Weights of a small mixture-of-experts language model, trained from scratch on English Wikipedia.
Size: 10 layers, width 256, vocabulary 16384, 52.5M parameters.
Experts: 128 experts in each of 5 layers, 112 GELU neurons an expert, 4 picks a token.
Training: 538M tokens, 8216 steps.
Below are experts of layer 7 (counted from 0) of a mixture-of-experts language model. Rows are named router (the router's row for the expert), up (a neuron's input weights, with its number), down (a neuron's output weights, with its number) and show model dimensions 0-127. Each number is 500 + 40 x the weight over its row's rms, rounded and kept within 0 to 999. Numbers have three digits each.
Before each expert's rows: a language model's description of what the expert responds to; "mostly gets" lists some tokens that are sent to it at least half of the time. This comes from a sample of Wikipedia text that the model never trained on.

# expert 22
Description: Adverbs, negations and clause connectives in running prose, such as also, not, just, when, because, although, and -ly adverbs.
mostly gets: " also", " not", " when", ", but", "ically", " just"
router:409496528489477489530508529457466475470491486496551480535459495425450536520443522516530479532513515499526441567506534421503507490442520464582454591542416513524463501505450447544472563480449426540520478448471492488457541529507518530576480551428523468479493480471471492477492557478476453430566588568530501491509483470514492523505478499507484480467450469540553487568563491463529508498495
up0:514608573475469507572551480425451489492525572396459464499479443466519583480504488545530582554534530489516467460423519503554457504481507568574492518449549521554491425531524537548512545520558480525522512536507522501397493441462502467474473439484429514474470500510431485530424552546470498489516458426494450467475548466468420463516520521494475401541481446564429573508432545496502561486440
down0:501530441507530483429567470471524484435455526547500479509511445477578465483520556466542415574522488496487506442501563512595521520553484487543546515545555481500456522545442538457446483549549541483494483472537539495554519490465516542445434568524581465524512496509488515517514558530473424469456486409472480511482488543510479487526462516503435518470488499550547528470508467496459573556448
up1:435559491539485532478454553550534476506567452481469546488508456424443508506497525484544447527523464543507516538476498437553447483561516482476523509559462562592470561577475421392508519455480486463482500540494549485505548536592463449499508578452467516466478482504472511522528511462589539523513512530491517435479421506521526514505513475486492474541500532521462489502529482490479496487497
down1:511446620569527532502510531494489552487514490460419553482530523484458527538461520500517473492565496541481509523510488470485474503478521561489479558491483516480520486414535438542541551478499512481519585536464463485408491500520479538561525495460438452456517525502426415531499507492494527511472475511487483551481548568510534529478505563440443518567504481464510416504462481523457498493477
up2:402535515534543470423466534451550521517454433497454504498510506537536522498508526557506584547547496516551473469475483508511502504500516544522541474558453458504495508446527482495489606499510570574466534533485471492514485442567521511657493509452515437481510539513494536524433531542506478514521509544473505537536507475533517506511517520517458528495473415556519496533534408428474520503526
down2:529442548506550552562550442513474479488507521449522453476520479442446451461539469447526511433551470483473560520455535479404509491568526467419433469474539461522494504485499483421515545500455474485556489468491534552452600507491435556481548438460506578556531531482535527510536538552489570536500481563493528487448401539489456506481476556496535508465510563530494576501441561592543466488502
up3:497495524485536494452522542478463596512548494545501492495504484520493504550446451491518562502526490454408509528514519545499565454522469468456543569501562410472517435479515491478473504416463474489542454486570417563492494427435511466475508464496559574518540494509446490455489585457465498504545482471482469463463504542496432506470540491478529469452473520466454489479491571483428538462529
down3:541451529451541500506519516458521507480486474508568516502469479509458487505552480525519508494490527402499407456458496437535498500514478553527517549500504499448528464557478518459517524477463508494507544475506472430562496474454455554495509531504491523481507543488503446479506343521439437507549481539508519532514440504486478500450497590578496495443453521516447534502523532477498547468489
up4:419494597580478528517517517589497447532529531519577498487549537506512514469526524569495485476505501533522510489520473495516456459443471450532536463450415498455502496476488450473493516480515544465479543491511513498557543579508471479452517498414471480524524538489519490446516552533538459446474507580403561513560553451470540475433488486533577486572470508526438461471461455571465489514507
down4:454456444508508450522466571535536550569517484615494567439488448513509515544487460485518504481508513473474493528506477477457585528443483504505526519527554514518492485464527538480488487439477578509516432540458452484511489555491513515437445533550433556535607497461496494489548492457476570565463465505490525477455452486482498516510412512497427534479453483517483522481573540489475558599423
up5:451533454516557511483515471491543447488585461450502509419515502493445476543448515421466476471511490505530491517491507510527487512482509562539526463530456568486550520500455480496498540551528528568497456590487470524517619514532471485551436558427502499550552505550430508446433469564501429531572498548410484453394553501470453513452521533567484446483584508522493500464598440508507459476523
down5:494537567506511565484528509496469484519530534464527486556522563560556442550555441489586504500493528515485573511486483531477525456471415543471424485450514502477457481596545453552505433513490481505501539428511568496475421480551472487475449468490463498468539465508447498591485541526517498552476411475505509444478496497500551417518465476516561445481534510526561434430479514485539452542575
up6:430540544564435466499515512445463549486460492492436471534421491459512504581487501496478498483496533541507472500522567480458491431447540479465489522501559563577552447543481506470487494425480530580477400428431473503492450526487523474465489544543529517476509547493543533542496482494516530519463484478538435613593498506465420497527574495517448458516473475490450531525477537489450544530568
down6:549524423447562495513514444521521444549549451465539503505523457517467462540433499439533575485477530572484526421435466512454464461502505521494529518438492466440521485498514531422443489507519467536471456512470548536540494542491492463500541435450557512552521488532522470518561476548541461539396525521447497519547522580455524489517455555516563505446518458466527464495416568546485482476498
up7:470450519456504488477548490463557460487504517492516497514484521508501552533494531477460535478528496506494447497514460505491563580500503466483506506498526584439526494467556565442471490537519549539561428494489581448548462475457447409474563520477534496495461484484479467515533469514482464524536516447513548507482494463484530578529533492559505504423551548499521523526405558595518543449507
down7:528536480505403534507484544587500541505516548518524407518517522489491546493450573513464476501471470494471478547507459559567509528507530534447483514405469568521510489465460529460497470537537471522495497454567506458499541514475503524494513518536489540463467463499390524422570483433486483496490498513466522502563549449445546530453551443523545502471470557561423460517439467561547476430513
up8:477516542487546457543518486475455482545490459463491509503472527476519548487504531530549527507467498408436546471529475484507487444478511535545464448493457450570442498532524503493486468517414447530487504505417483440464473533466470503436462398511463525512529496525515481454462531545508498538530516453516542503514445544457477482584514601517481448503457515551475523482484479522451498536550
down8:451503517470539605476487513520539455510470548603537458453481549463525518466511476439470495460548497591517492516455519495460514568522525458466535468456531540494494442506443483363544547503496471550453507492520484546540478494510524524544470535511466488538489458539467458535505458420494475541507472557490438557475512473585485510527478472511493517503526530478495502487471521423556471539546
up9:540535521493521473528464533443550391492475442448470518591514508461473435543613557480521408491475412493488459539491473486571511518565455483580435483584520497434479514527497433548493571396510480517538504488472472521454485518523511537535476491495560532450506444515545481582504441533450495509523534482469436516490472501496471448512516565540502515427500503427467502523469474464445521455472
down9:458484522577516489491531502514561501440488530522480513472487494469391525505454552450548570555482463495530532577460504527428495462424508535533468431445470434494492547441544520454496480519468539517501539445527514498511561556488554466471477502454515452467422526482499626539432462501552484495505518483486507503446529547577487521440526469475490624537545443525482492504474489496538510521548
up10:480495536453517517570503578504479477474553384460442543418497446490451474538492419493499479477469509411522540492493570456523499499491548469444615581453494498464459490447523583469517520500418530503414471578499487545500523487530564514513492513483522500497509501506536534516477497500432471474532510494524495504510499449459494418486516534477545507450451525529499490477451510440520542456525
down10:438558533461453521516524499518546412514558463477531412495470462453491455505512566534497480443520534518414506458492483529486566505484503552540508543529559491592480484454576460501551454501466503494575515447449434493477475473509501462469587518497435517544458587423490458537468446546471491507522488541490535546518540486474533489519518643554511498491476552557474462533565458516556450445495
up11:519448546487442512545422495502492438461507563467528479474506497449506517507519529528547447446535530554446470516565557514544492507520455464513488489482585473485439542541542471496551536547500425505466515484515512498457533509561559458436526539434439544476444521477560519563503457548482486503565501465511517548504475535481444488568527530505537438490515429594493451571430482546496407505516
down11:497486468485438505469510533508503520501458471524538502433545464445491474520498550587489478551525501458441491481445464477438557547429477509468489578455513449527524586472476562474440532504507547506505480500541551424493552517452570559500473484605561455503554553505485522471529449465471503429501488508545477527439555504518566453520477459528421487496450468479511552514538503473460490470559
up12:522521444498463521556479446440516446504486567532498481518503479492602511525459463492443540496450552552516500538460509500518522497529452446424517467452571533506457513524462586456460463480441475530520492532507496490490525467457528542490534513539499515511463494520558559514491495435443485429511528416493472508448510490462530444482489436493548454447518484529480491482455547539545529464505
down12:553501483443489525484464517467516496510518562494486494457420500532563517511546523458480449495425508551452521513510439499474513527511557455557430505475523501552519430561469557472446508548470482513506420589541504535507539455444517404422497503484523533536454529463509486537543544498440536504534483472503493538507488451531492540455521525400461462472480456535375545530528369441492483503492
up13:511467434582542547466469533479549584448469476469479513526477422451570557503469460495484485599494486499486467555465497463520590536501510414531519486523520458483541567541486503506543548435512477462585507511456522498509509477547549526504536471506590583511491492497447488495506551455551491498493439538532432499520537473494520588494523537490504498424484498436480471517541510401510518455493
down13:546511555474518559494519577494423537517503476641424442527419541524498454536527452451564547451487481561454516500442577515473492491477494541500464455568483530531539509522463487435521527516533422481456469474521546526530528474438530501478543531536532417509507472495403525568583510490474499456537464481494534452482461537492510500508467519490476587462549453491515529486504561423464487504485
up14:422534400531496506445539489532497508494476513464497561519449515524485447511475446502481460569516558529492504500595534502584438432493510500467563535505496535531496486514581488470498503442519503554496515530505477421553497528489510573477567453540459504477534518505559428496494535552513444434524522478466476494497467462480498400527521441469487461535442510492479506477498530489506467538521
down14:526499473493552485468526552453461496477493519398485553458529499543455454479546505576554570499517494453514492489467443549490547494518495422541469532516530529580514453442543561556527435492513544507506481555444501516493497495548557506540397541522588543532465449531565455438459428537509520475475477519491459468505462552492461472460491501582520514529523508483517510542466499563498509582504
up15:532478524542514445475489526483529518468491543439506470461501524444514514538520544488584484494442533529429442450430531462465429481544482453501606540523478478543521541553437539539457490573548528438517531539453542484500554571484564492472483437543510512533567499487445560536414435480543531408472503526523460506479414505441484477550474536486526496507539519559513479546491501550518542536477
down15:452489481546495476613545493537507435500471480445511458524513498424558501546524474489535531506468529484433465511454511482456499533488550480556540537476535486539592487470521530462444398480518500491537496457526454448446498552490517516477530462504536539509557492425506526493557494534488474494503495521506485484613547483469504551542475411458536448462476454544460544518472522536445487538431
up16:484511521562522540489599471489454495522490494453504483452486578526499491560460529508504513477481493508533553478553520450518439500481492545504491520489420491514477437484494419452501476505535567539483560492531550499443537552512488421510473580458471459549449521507554447488564541528581531484483568546472515523546459501562476521473460474516520524523531477453547560493531499481546476455589
down16:552365427487471455504460506556456416493527520534526539517481577568482505470523538478506505458439547494524517519396508512519528464527496524459454481488480534484567519553489539512495504520522519538483410492520451434509605528517531479505536463501527507485521515460485451515535435488526500485538459487496466456464518466451540553556590539541498453450464531470512492469483421544448529544481
up17:529534529457514551529469573535471516507510430500462435440532458496402480451503543518525505487546496471531506492470509511540456478437466435474473527480474554539540497449463499479546485436460493500513476518531539470518503541505519485528497536474584521485565482519527499448550598517482497427548508508496499450506462463577510560525538414432547476529497489502493470583504507458437492548508
down17:500461474513508487503550577518507529563444491407506480517498537504545469531476437467512526586467505465553614553516463544546539522506520417515453443496536540457516452530524446536511566457490400471500417467561513494464448507578501487505491514444599467512614520571503483522435526519559461476476529513439526475517547501523487531546483540559512508600554523463482485466492480500495440504526
up18:481481492522489508525459501442494449483488455546492555559538458581480564436536533553522488451543484509559494491442437509483499514516561484517532517533446557522410531530526473472458510463445489502486463446458526472497475482449570488573467478458471535505564497454461557536432522538480496482507551515518497452499471506499510484565539482514455515465519493454499469530441573561426548497469
down18:456510475554532543511514561512447482485439516459396471514499514453601451508544584481472513533493462521526529592541484467468516535464463504481579494556510476508481478482553470518555471540454459433524468599477434478539471459489457573528477496510574482501522459466509513462513519568546465553481544509432469584428568526527482491472528522492453528541504439510499497537492430468509520415497
up19:482522446494489562502453447537547546416516452583444555462524465502545497492482522451504503472481507484513534521588478530536527466530421518516479475517527546477476489519508484453527405471481514536512432469481434552473514552479489505479488588476536475503564590437491470497485499473510487481462509524496552459488494536524560527485447491592492532514477533495498467421545579415489458544446
down19:502537534517495492495543508481443454512491490583559499562501543570444559525488492505522574554506469461577500532541502505517489537448481489536524471557521456427452474526492433474503531469454548516507509497461474483480446516458442498498584530527480480524466527480536482474473473464464490459539530464567522472542499489517519525519583497538464450523515484531548524485497501485513446508502
up20:542471496496548526528470514513500537540403451509448494486510517480566467471521451514509476562534465473590513437554473424489519507459454454523550515499539547467493432551489527522508480510503526418500421415427472579434535538542491489502472529494533519503477543467565490505456526491504467511563496489462535499511499542493485526409443450544435493610521460479466500560551561458524594486526
down20:542494532508533536440541554512515492512441454464523550482457521512525456480548473481505458439494423513491463497598487529507474462443479406554463437510431522466497483473440641469582513528456462464552489479474463539522512471510512504491488481444517452500533493560508436558489532484536448536508551450531469578489562402502544524513532471506504415539538408507552512509513482462437506540491
up21:537468486522494487447562486463444503417413519479484539563448487513499521508484502519517544468603463475476498485527491531435458472419477461462500527556513506522547566479552487527541556479532497541453510517486544513493484477437580499507522426536471456511474503455512477444523493445490458480536433451535492580580497480455476517506513503514511475464530476539468534505431563521482451539486
down21:417464507474505570498437513489484384459519511534463439550574493505523494475456504505572401509453478509445565531511491516534530510499536524559480561471432467459522469508558471548500510549449487539533519490501478480490552462494474470546505516475444514506512567444512460535472527487447507467568483533468497473485453557562454433450436545481528437535472500532473475561515440472517519500505
up22:513449479560482556510487499510535573457531480483487440444437490526419506508468491520403442461476491472487487609514533486505506502544524426458579532546503558418581531485516427391493454541442474503565529553559563492526496481485528536471491544513568555463447440532478463495497537476505506521525504525573489503468529463496484467511517497497489529504481501450536480467502456448491530533543
down22:530497523477527476446527546506493442490483509494481440518424471476549492536512468523499507536430477471510591432412521485494535525461525378511519502541476466529501479506469565548518487540527584512521435474489503441487510516451456497520578532507414503479505455434569565556580470502481459458532533416516596534543529491464451541449518475542419449506413484545520496509510480514427484472470
up23:446527453474512471449586479510425480494520459606512554515464539450542496425542542552510436479509500479517518409487429530465497491475451548543487520543470494477504502551462491476492513557454502543472501481543446545512514542424523563496473479442485518506551541520510459449472577473511504531443488397492526573462434498448595447508472489544498556515508560460453504463524468491488538509488
down23:470453571535529456505533502505507498553497507489438527489536428538550459498529567575468557473467519504518473572476515481485538543499413545551497474552532498524575567495453479585468512533438449478502534509473455511548532489514499489479472533527451594538375458459420404551539550535435422478527477531531499467521469508484488494512518503479471528473497460516525520501502488438430405537509
up24:476511577468535425498461521479509497503472501463490505438492489588524483451489523551605545466532512494545498520550528531468455565531545473476583559540445502534456522439514506497544505545550600607504481491447525548487526537553551510478547469504441462507536548553598468439490448510462544437480473470478506488470535506439528435529513475508484467505534548488549492433570481539445507504518
down24:490524519484443547490514540492517496546421458464449511479554528441563519572494499450416532434515467444474483445479531499480461537521501581440453504584474486670497524571554563471527499499481554492508505573522546552553468569525541540491494525518489514509468486524573545487612449524527506553574501492483488484509460414458500459499466536478476490507530552450500454522552451533490522464523
up25:457497463578428569518495583472503490410456567471512516517536581526536482550566511587525510502499527546529501562494483504501554524493446436447466556529516553485434531542452470461450424487406488532537510516445513469527546479506565564472526438550564506430515550525539537542456584478460507496515473532530504493516543549444540553584527500520506440492508502527505482405485445476511549447451
down25:545470479528511567476467525506513533533530486472436521504452500520420491426495506401525492511522503446509556480488498498487556476514531511474445488490506555529487536525545461490451522532534469513544461483451532448522465501511447540506508520443548547514493516463451518460542514525480518497535449450504426382497474479489498453480482525497471522522552490501495535522573510513461532482478
up26:446514442591476439489533501490474486578551434506561498520529448500449551441428477427491510486526504453506520486508454495489547475473464424572530500560507540499529541469479500576418514516483515545444537471440485482506521475567437535519438468462442445501526534569505433468567541533496507512540490490478541467470497527505523415444472501477512508506574500591578508486465449466501442501542
down26:499595469523525478467497502516562515475477523502459474545487430537468480555476579493570498467497594510482485527453544522600451477463564459568477547546541443479453559445545533513519487503541464456522518536451496545530532443478466492495479474577488494539588447503475509526487559487531531620467462466526493556537527514507480493481487552411493505452503451496531511527448500481495488510442
up27:449454529544462515535562563453541548484467448475451471492535521508514452526534521516457586504441506409502471487446458488511538508501456516532460487499607535513410539513578502497557499416438496612490502502513469484493488575509476467574470465486491528445493504549554461451446528512507564500506483486513535533501554451510492526475473433508501508411507512520459465520423450540481504491449
down27:584519493454494458523516500503490376512529509481500509496468445516499473435489452457481577524477489548543509510491508472558472512486522505494503526498437462436466538492436514484492484505488512491460484493483523545465512486455524457481562451485517534569531518487509503522506541473429444534542510502446483473465426565587505541537500539493471500536493460493543492468547515562416521490461
up28:566532487502514570384456556500522477509534466527478493535481585515523457548451427509571394496519512508527522509497486463488541517520452478470441481528515523468526517503517425457543569476486451493496587451490548503537416448507523522484513495551545544514501517452515443552522486437500550592526514472547461574528496468480483503503560514516514506506473481505518515499504490436537539523488
down28:491514459481492524468467500527506528506466578557493519501466392514501523437454545439533517552590465505428494525497503502516464505459507504510556542552482507464501441527447556526493456402486562533532478501556445512490586494500513540428488489518444459492498504469476542511490515530581538441518501493490547457518458485514482458573494465535498481428452508546481547482540514449521540516412
up29:503481436511488498513610450540477601492460494523509493498494447530468537505566475479531543469522519534569436522509477479498469523510500495435523495547491516529430551534455536463477454476478475554506458500498525473500467586481499570524543558480600440521595518473507467501527495479527533494480494563606439491427516465494435524483485523476518566602483450520520462479495520406444535472471
down29:487644518510478439493481517464424525509499492541505526513496550522518563576554526491517553541533498458542461520521495439492527499545474475539488467535481417433481525522498526480576497454455475480534529499417457502474521536547626545496555608556436513474540510419476475486439509443495536439518465479461512500542484504488503495477421495468474543495411524481533555459530487414446516485413
up30:508449524531499432527445548551534549486489485535529546510561510529479550481451480508541412487463506527637442428522522512538566484497421507477463542559512449497517526555434526486519488580519447480557514434503505511496498510453532495450516616513502461437542536520495465518451490453473497493528520479508471580460499545471482480474549435490441526465533490426517524466504468503457463479479
down30:494524412470506537451502479508481505476543509549480476531457497506534481586524510446477509503547448486452496518467527493498512480520530485495509463415512566500471513519520509479486498484500524524528473521538545418515536520488530504484478540493440493525511444514534510557560521575461516476551511511482498459539543455483524577609505502562545507413474452590465494553564574505493472500494
up31:603446502488506538558463505474425443496531565462563569511485510566522463447515526421486558523519502480505451530455396442478535497471523496529508472474576511479456568535569471484540567443503461510438506502432538449475505519534427483520449520507526516509436460535487580533488487552496492518530496508474524464458521489459541497457435563507455493512538500529492499529468533481536433542483
down31:432501505496534447471486492525521468478520495544479472517519541494487535478587519510474540503498550492507531513478590553475514481552414461547554443552430486469529519499510574502509543502485478413516505535465426535462570478498478452508523467506487528475508463448480482415461404474567499494492485417530512476491526428506520539440503483476509424540492534545537590502500452466494538490437
up32:494488532543456493533564492566555474489568550490530520538511465496453469460477510464545502581467536496429492519515539569556515407479494482502471514520452565556535489541483510592448472530457511445494473448481515467433513510475537553352488477431543465520584594515454445482426460483523501485487446464469449473530550535537541554425498485480488470491530554508501496505475503462462466528533
down32:494441455511449543553527499455504506494457554461436430504546462477501526483576503581535552424411535556521483476484542541588512513480549537458422397480526553478532469545539453502488489428511489516430535537545517562467577503441489446480479404506478577551484527499590516490515493528468513509558499534501479493494391466569495527466478499516546531495574530463449468480477471485497468511493
up33:488487476470463566459538532520495547471530587509532475502597459485505539452543501491515456516539461462491525535502447493493532449450480400516533464417531539481484430495512505544532509460503451514489459443520497524496484504557448472526459590504466537541509493497457502484474503514559579527598474432485469599464439487517508523481495484481468481560578413465478446466530517468481484503456
down33:479441507549479504493423520407529481467540457500520591490493494488496496506492454510448513507483482461500475476541553498532420457481414454484436557580505542513483526461469499491473513481484497510518542480530478489424437413463536510450451514485520518528438541467612560445582501540447468536520470599487537533467490510529491464480518525472462534405485466545463534478468472534547450483549
up34:528541485559501480482466477505530472553504574468590489482440454460497495492548526592571418534475551442502531510488533444546518409540479451500535549498497535484476490513483486505496496547475533519501549526493532513464495495484512569533517517431468505526550541607471469493515525472546447482443505580506487544496502489533551522453520531508572471525533468466529472488447459490533493469481
down34:477511529542545558528462435600489462480536474549477508503507500538497512546488536453440472451477524489491479520540526512421508500522491426401436531466502507485424526521575496499500503425479534488402449453442525473516478477487479467546562496519470552523468448494485518558511553519552573535461525490487540390479525544530509430457598494473464482479505603477582521519490516481536507469461
up35:493518461519506474513515537509481479543455447470519493551535513528464482547527549474476449525422530520488567471486466496541445449489479513552473495515448512504438484448468525491535419548482533529492560485374533441491608524536514492516559481479496485482453449517491552502513412505514426384460491550449449540501411456506594535488468487474481523481537476520556508462419511521548452411597
down35:492554541482511510522512491506432476510504460493462599469520524472538473405549390430562443423534525441531476483522496476495513506470455453457476483434533503463561487519443532522535422508483500518524440538525518477532487465507568534515528553459526470488529482517541443502533581428430600511507509521466451557497500471456509451476532415499563495546503589559466554468514488460464487430445
up36:513577432501509504509506439537409586550534419565466536502511528527478591451518456520458488517475493493470542539507555518519514490500513474492536457571512521483485554602472487518542538427470585536518495533480541461540519505462552471528543442505490409477551503546481462486488483496504506559540495547509526467493546507522460498523422504557542562449389538458503475473530499528447545495484
down36:455507530570521501561508563500545491508523463462505520477466502527476509486486484498482588493502452457602512501538521502517538437449478535497503485536408518501480473510487475444455476526436463522476558507510505486436472460534498535472533522533468553459470486512416469433570483430490524538534493514541506457593476501483468454514493503440558594501510539541514495590473504456473552475562
up37:458494513478475475525408490504416498415493502553479460435513470478523516567527484522485530532469469424448487473474530443509536592548474543509484523450516445519489482526511481513536508477535474467460502528544540435423453588442525431532486520584537484456528535488549513533470437458497494464495558456509450468439482574568549530549441588546525456496448488521476460523515509497508484568449
down37:461476504477512489502496414524571508528500499528517500520479479516445476568513468503503472461443545511401554472472500469440530536458553441504529502416514427549447449491503475464525546494472533509535521491492546507538473462478485506465486526502482505519480484548552465536579464461540455541505453491614552472483453497484570546499494511566481562408467526452514458499524493540433457493516
up38:454544483520495497446502428447459466469457471471506493599517492527529564500467551597483469401505447543554443525517493530490521436488418493504534545466512539378516536487481440461529529483574464499473496524466474586498495518498556455533466452427488439594516505520459546493485456501551474487442434394489480500552461516508458550485527483547493489554540479493455537455583484480504567493441
down38:475558449484523454504509538544508444513477513608354537514542423517495465461488503556503522576545471525503543508516485462557524553488519518531457577595516437500525494518481490501473484493467553489584528513534551491499548530439440515448435490460442463501468555487536533476510495502520491493544500493484487488501561439485484530505512477462519433566493607480449501489473515496514604539518
up39:484519528421478498577460478516562513529479533544566483417511477450517438494545475530484505497563506553477457451488565501499475433497506509512437505462449543517408502532440487521508528492523496484550521604496594472462491486543555543527563531422511546496543536458448524524498507465433401513546464541487549421541548451486525528530490506503487470628496557526471501461466476433541479462500
down39:418532488507504469448492554582531504551519487536412449516555471514490537532526453511525531593506466437520521520455548492516517493502461484504527440513474442502463506520529480501505520526538439584466506432524530516538507460483432441556435456501510546442518484516539484539391519487434454492555485551464533479497540501496508498445527462550503498436488476500458470544492470564537484409399
up40:547367555521512467526449488547555486522490525504519509473468483456534533444461524464527486497531454523500499525476496423568503492518521429377553545397579429503496456477494630514498486492517414454528494460458524532489557517537534485480492524546529516419491479455492494494458520449491499451478469540519469480510477507492485493443494533582560479473491476497485544540498548498515453495434
down40:530534487518512418528526523468523498514510484449527525431512570585484504554536416514506501482506523496452473555391546510520543513528483533501458522466537528519562470551495527571456524508407579551429471539545511479495436563491601515461574449496523500501561438503500455524513473451496530478497490519520542539493493465515508558483534532465502472468437532450407497520450476509481476485446
up41:531516505520518491548511469501492596503530532505566449502562459480523437512515488443494480508479501460465509452417582507497523538539525437523430486558498420514525471527499523581453566518522471448536584507586580459470594505533494505518518443472549485548465541497484459509460552495480478477595455489499542532427432553438464531472480492562478520500529474561467479518537479486499510530510
down41:538559525497513493539450497539500464493503493433540558467489532437466484446478533574520494539485529520543443482504501475535479495513436484649553463499473522499458481473503506559449508505471501514454652510480425507527500427459610520543430530529430549526516448539487497442445520511430497529495521509532515502493493445517512479564527486486496535451524502543453545517438480469527450480507
up42:522558453476486457423561464484511535476440521558503465498605531517504459460509432461445477539571442541510485530516491494507473460523509474505503517501471526498452455466533551550484470517535459469510387517565473539549534485497496506487510529485503525523456562588448528459466538534499577505659478506525509476465527484514465511576494510495548509558560480511469533435481499531515523492462
down42:517528446465520514496517487479556522489565457475534472453452539477564515437446424516457503540548494520476483471562514474534472438484492425483489523549496474504423454509530522546414468520513503569563473527538528586486471507482472484545480499451511538485466529555620489511485441506509507553489530545495517472502441464524490461557518486479510411579533521488486484479410469506549552516510
up43:487519508479536455551532522471479482489449405456464525451446495496485439478505529516479468465527536524505466516536499512450457554543522518528472502550484525518501509454474497444529553483521655548493468485446485546514592505514460506635458531423521492577511502528474492472490464539468565421528513496448506452512519504466477530494491516571502497453491428508578513508500494448497525450568
down43:484440503473523615541470528545479485416557543470458493570531495510437499498477503498520536533523478446530504500606498539503542517469493493511437466486448525486431448521491444513504466536504455593516448496457540533531488519536521491494502444414552541565465561469530558428487543515515461548467472494424503488518448513513454488544488540494512484569517593474505431535492441481439444479519
up44:481562522461555491462517465552485511541512490496474513445549484460496462536444508452483470417528552477503490476447532468473554468493451522607485432461486528550537493517494513544536535468487562501474464515490482499508519476542415518539514500441446521518530509509474515505470472547535501472488516538455581432483522499547434421513539559545495442523497502534542398504534494535492548518496
down44:486553535480499502555462550471515486483469449522498488550463557473506463416472487508518463507581540511523514478502542529536512509541529555429458526465531488470421548499533490552502426515493429490431529555473549523434476484538472491494468588541517484437454475498473448430540526491500560466559509535520490484475559506492475525538481545510472556490459486562495527502480485487500482436512
up45:591485509530450474530547542564425544488448526485524489590475456557530499517511485552512504455523542437474520534511516485424493531478458421535422510519489444553471453450501532465534509516443465463541471532401593431484542528544468538549521484515512460454543493455482489559448547544495547467521504477517431569515518487443510515488449524499461518508509380463470566537480495490459555399464
down45:462543519564508501474508519477447481490535465494491522541533439551514489535548528411462491457554428505480511564479463534477534563515563521541524500497415482434510508546560495481457566458511508534506491458415494457432525499442477427465490522506499500461546485584479481478554516536449534510406492473495548548477481479568578553584500493534462548472487433463524512407488576500540476489511
up46:466539451483484482461486499548378545542496446495560460521498523477567464485517485485436447480531464475560538503565551539521448455498511515417543461488476520485588493544464482560507411480510517478375464460514454508457497480480479462526501554530534427465471486473520495463433444476536597443536496481553420596467483511507509496522540491539528518528485476533467462497528436580518480456547
down46:501503449466513562521401408518514537434472499485512434605496517500550539526460545504532567438503424527504500531512549535557449498502544528501508483492526512413568508535516466495458454506479531442431458482516480540442489499477582413590555475537504513522562485536521529475445505525516490522474479511474466462454498473527493511432470506451518561500538541536436501542467618494534453470559
up47:493485538505446406514567522541470502521619536461549519549526522440527523551486442579568401488475444487459482514455455466433545562478497518452393473539497559414521512501558499519416527504528510529502429467541584472512553533513496448519535483453495478488486457497493473496538505478458487495452425432448530418526523492548513507545599435513479448475468525530549446520523431459518501541458
down47:514457328471533528500459520517480512457544559554515526498436557529506590487494568528516537527526448514450539539463447481535543529484504563451440501474481453471486496456493496559454512439543471526475456525496498463487465568550475465407513492424468474465440385544470453467598568451494578461408392528481432472489532472497509526427558496554457533487525514503514538519523478517520490564457
up48:569467480528531490546466487484515500468478478476493478463526465469559459480508523502529562540482483506427552509485508597471526527458520448528467490517536490558498551522520442551554479544533474458487513508437560480480538474492459490462524514462491485417524513458526470445422535491528489598501508467477467472502532522481440417524444454430551548397512437491494543546524560535539438493634
down48:570531513471512518463439520524521555471523508515445482493457555547464502484489459522452493565543509541477506503521524509462491521524558505467437410528491494538472440499495451589500527457485514477481509551524447429431514458491526522517511438506580557559534458497440498476455545401508504483578523493501428521513353502463476465460515452439479512520447405500493495529491419490462545525472
up49:534549499508503466437455459523546515551417511570460467542507437529442518507510466532496443449450527592506429512610454516535534518534503466490478441491525477407535466515479473457486496520474497525495538511440484533496503478518519504528467478500534521470601494527526442563518520459594464489491476465470510462507492560453570474546466566512511537467518539511530507532552499512551624511427
down49:504566544488480541482559442459486512488534479407559481534478471508489498509491554553471434452510458409574504555503479486512590530458430476562454519531468518523538475539472512503533494554538439482459448457462514552528491479423404492495530500434507484440471506426551541434430505516567461589458485529547527492459510489471500526495567477528539492509504521494514497536539634544482530475552
up50:546554497424444468481523484523534523540444503479487551455473465535485471545453482449534526438460603489539465477576468444515462477560525502406470489514540484526485595585468460538495512464491414506481527464497536523458442500452498510454485484521533475493470484444522537430558476481510463523489516416541483537481498430506490487507483499536458509509497556493464482468532468440574547455529
down50:468479541503528448481477519386547503569474487442559531497503528431486490488512443505482484480462514477514520478542522552474475472535452505507537515471556521514432510486558487514559487503457486533514466413491500460506470462489438484601481502626470500553488466593565498555505465493495532488536442545443509492512524480457447446437526517528550472516580535492546488466581457480485449491497
up51:455480526486491471497587515536542490482501497537424494473505498494566458492524583533494453489537528462502499486515523449513536438469407437551461546445571440468459420554545461518455542427595486498503547492549448508520505568541532491450504544511588539484498550466487459543523491459521457559486408444549470495459408561510565539477531476546451450542526514496475449436524460548623483503514
down51:456467469525496562526496514504471488499405527569513515459486519464497441503499504532506485492495525509511485531422544468459501472516427524482519443463499457517521548470534571465525546563493478495478462534523489487571494446511481514483536470545570534493542555518519487552453468468498441480524480542531511476512472509551573456522510452547473525412581435484485474502426609513518566610504
up52:477504434565489440435492436538474554502471552509533549451463517496481554481485539524497576465480498491497514531555483500531572519582477462531502531485467428566520520475453491465561476523519428477496487532537524504470484584483516433553494526497495494462514542461503441510445495505471515479423545482495440498499487477511489576538564517495548512497525459485547406550534514479569473517508
down52:472440506511493460514537497535538455542510507455503465497463429526515515501490554483514451523491475490506541489578490503441393500527505512469528517522505523516513509466546396495469565525495524545578526491523481504524522524449533533537569531519454474435538471516565483506444568471442561504513439479514576578524541521456526493569443545548455499500447475467465498505455485498474440505549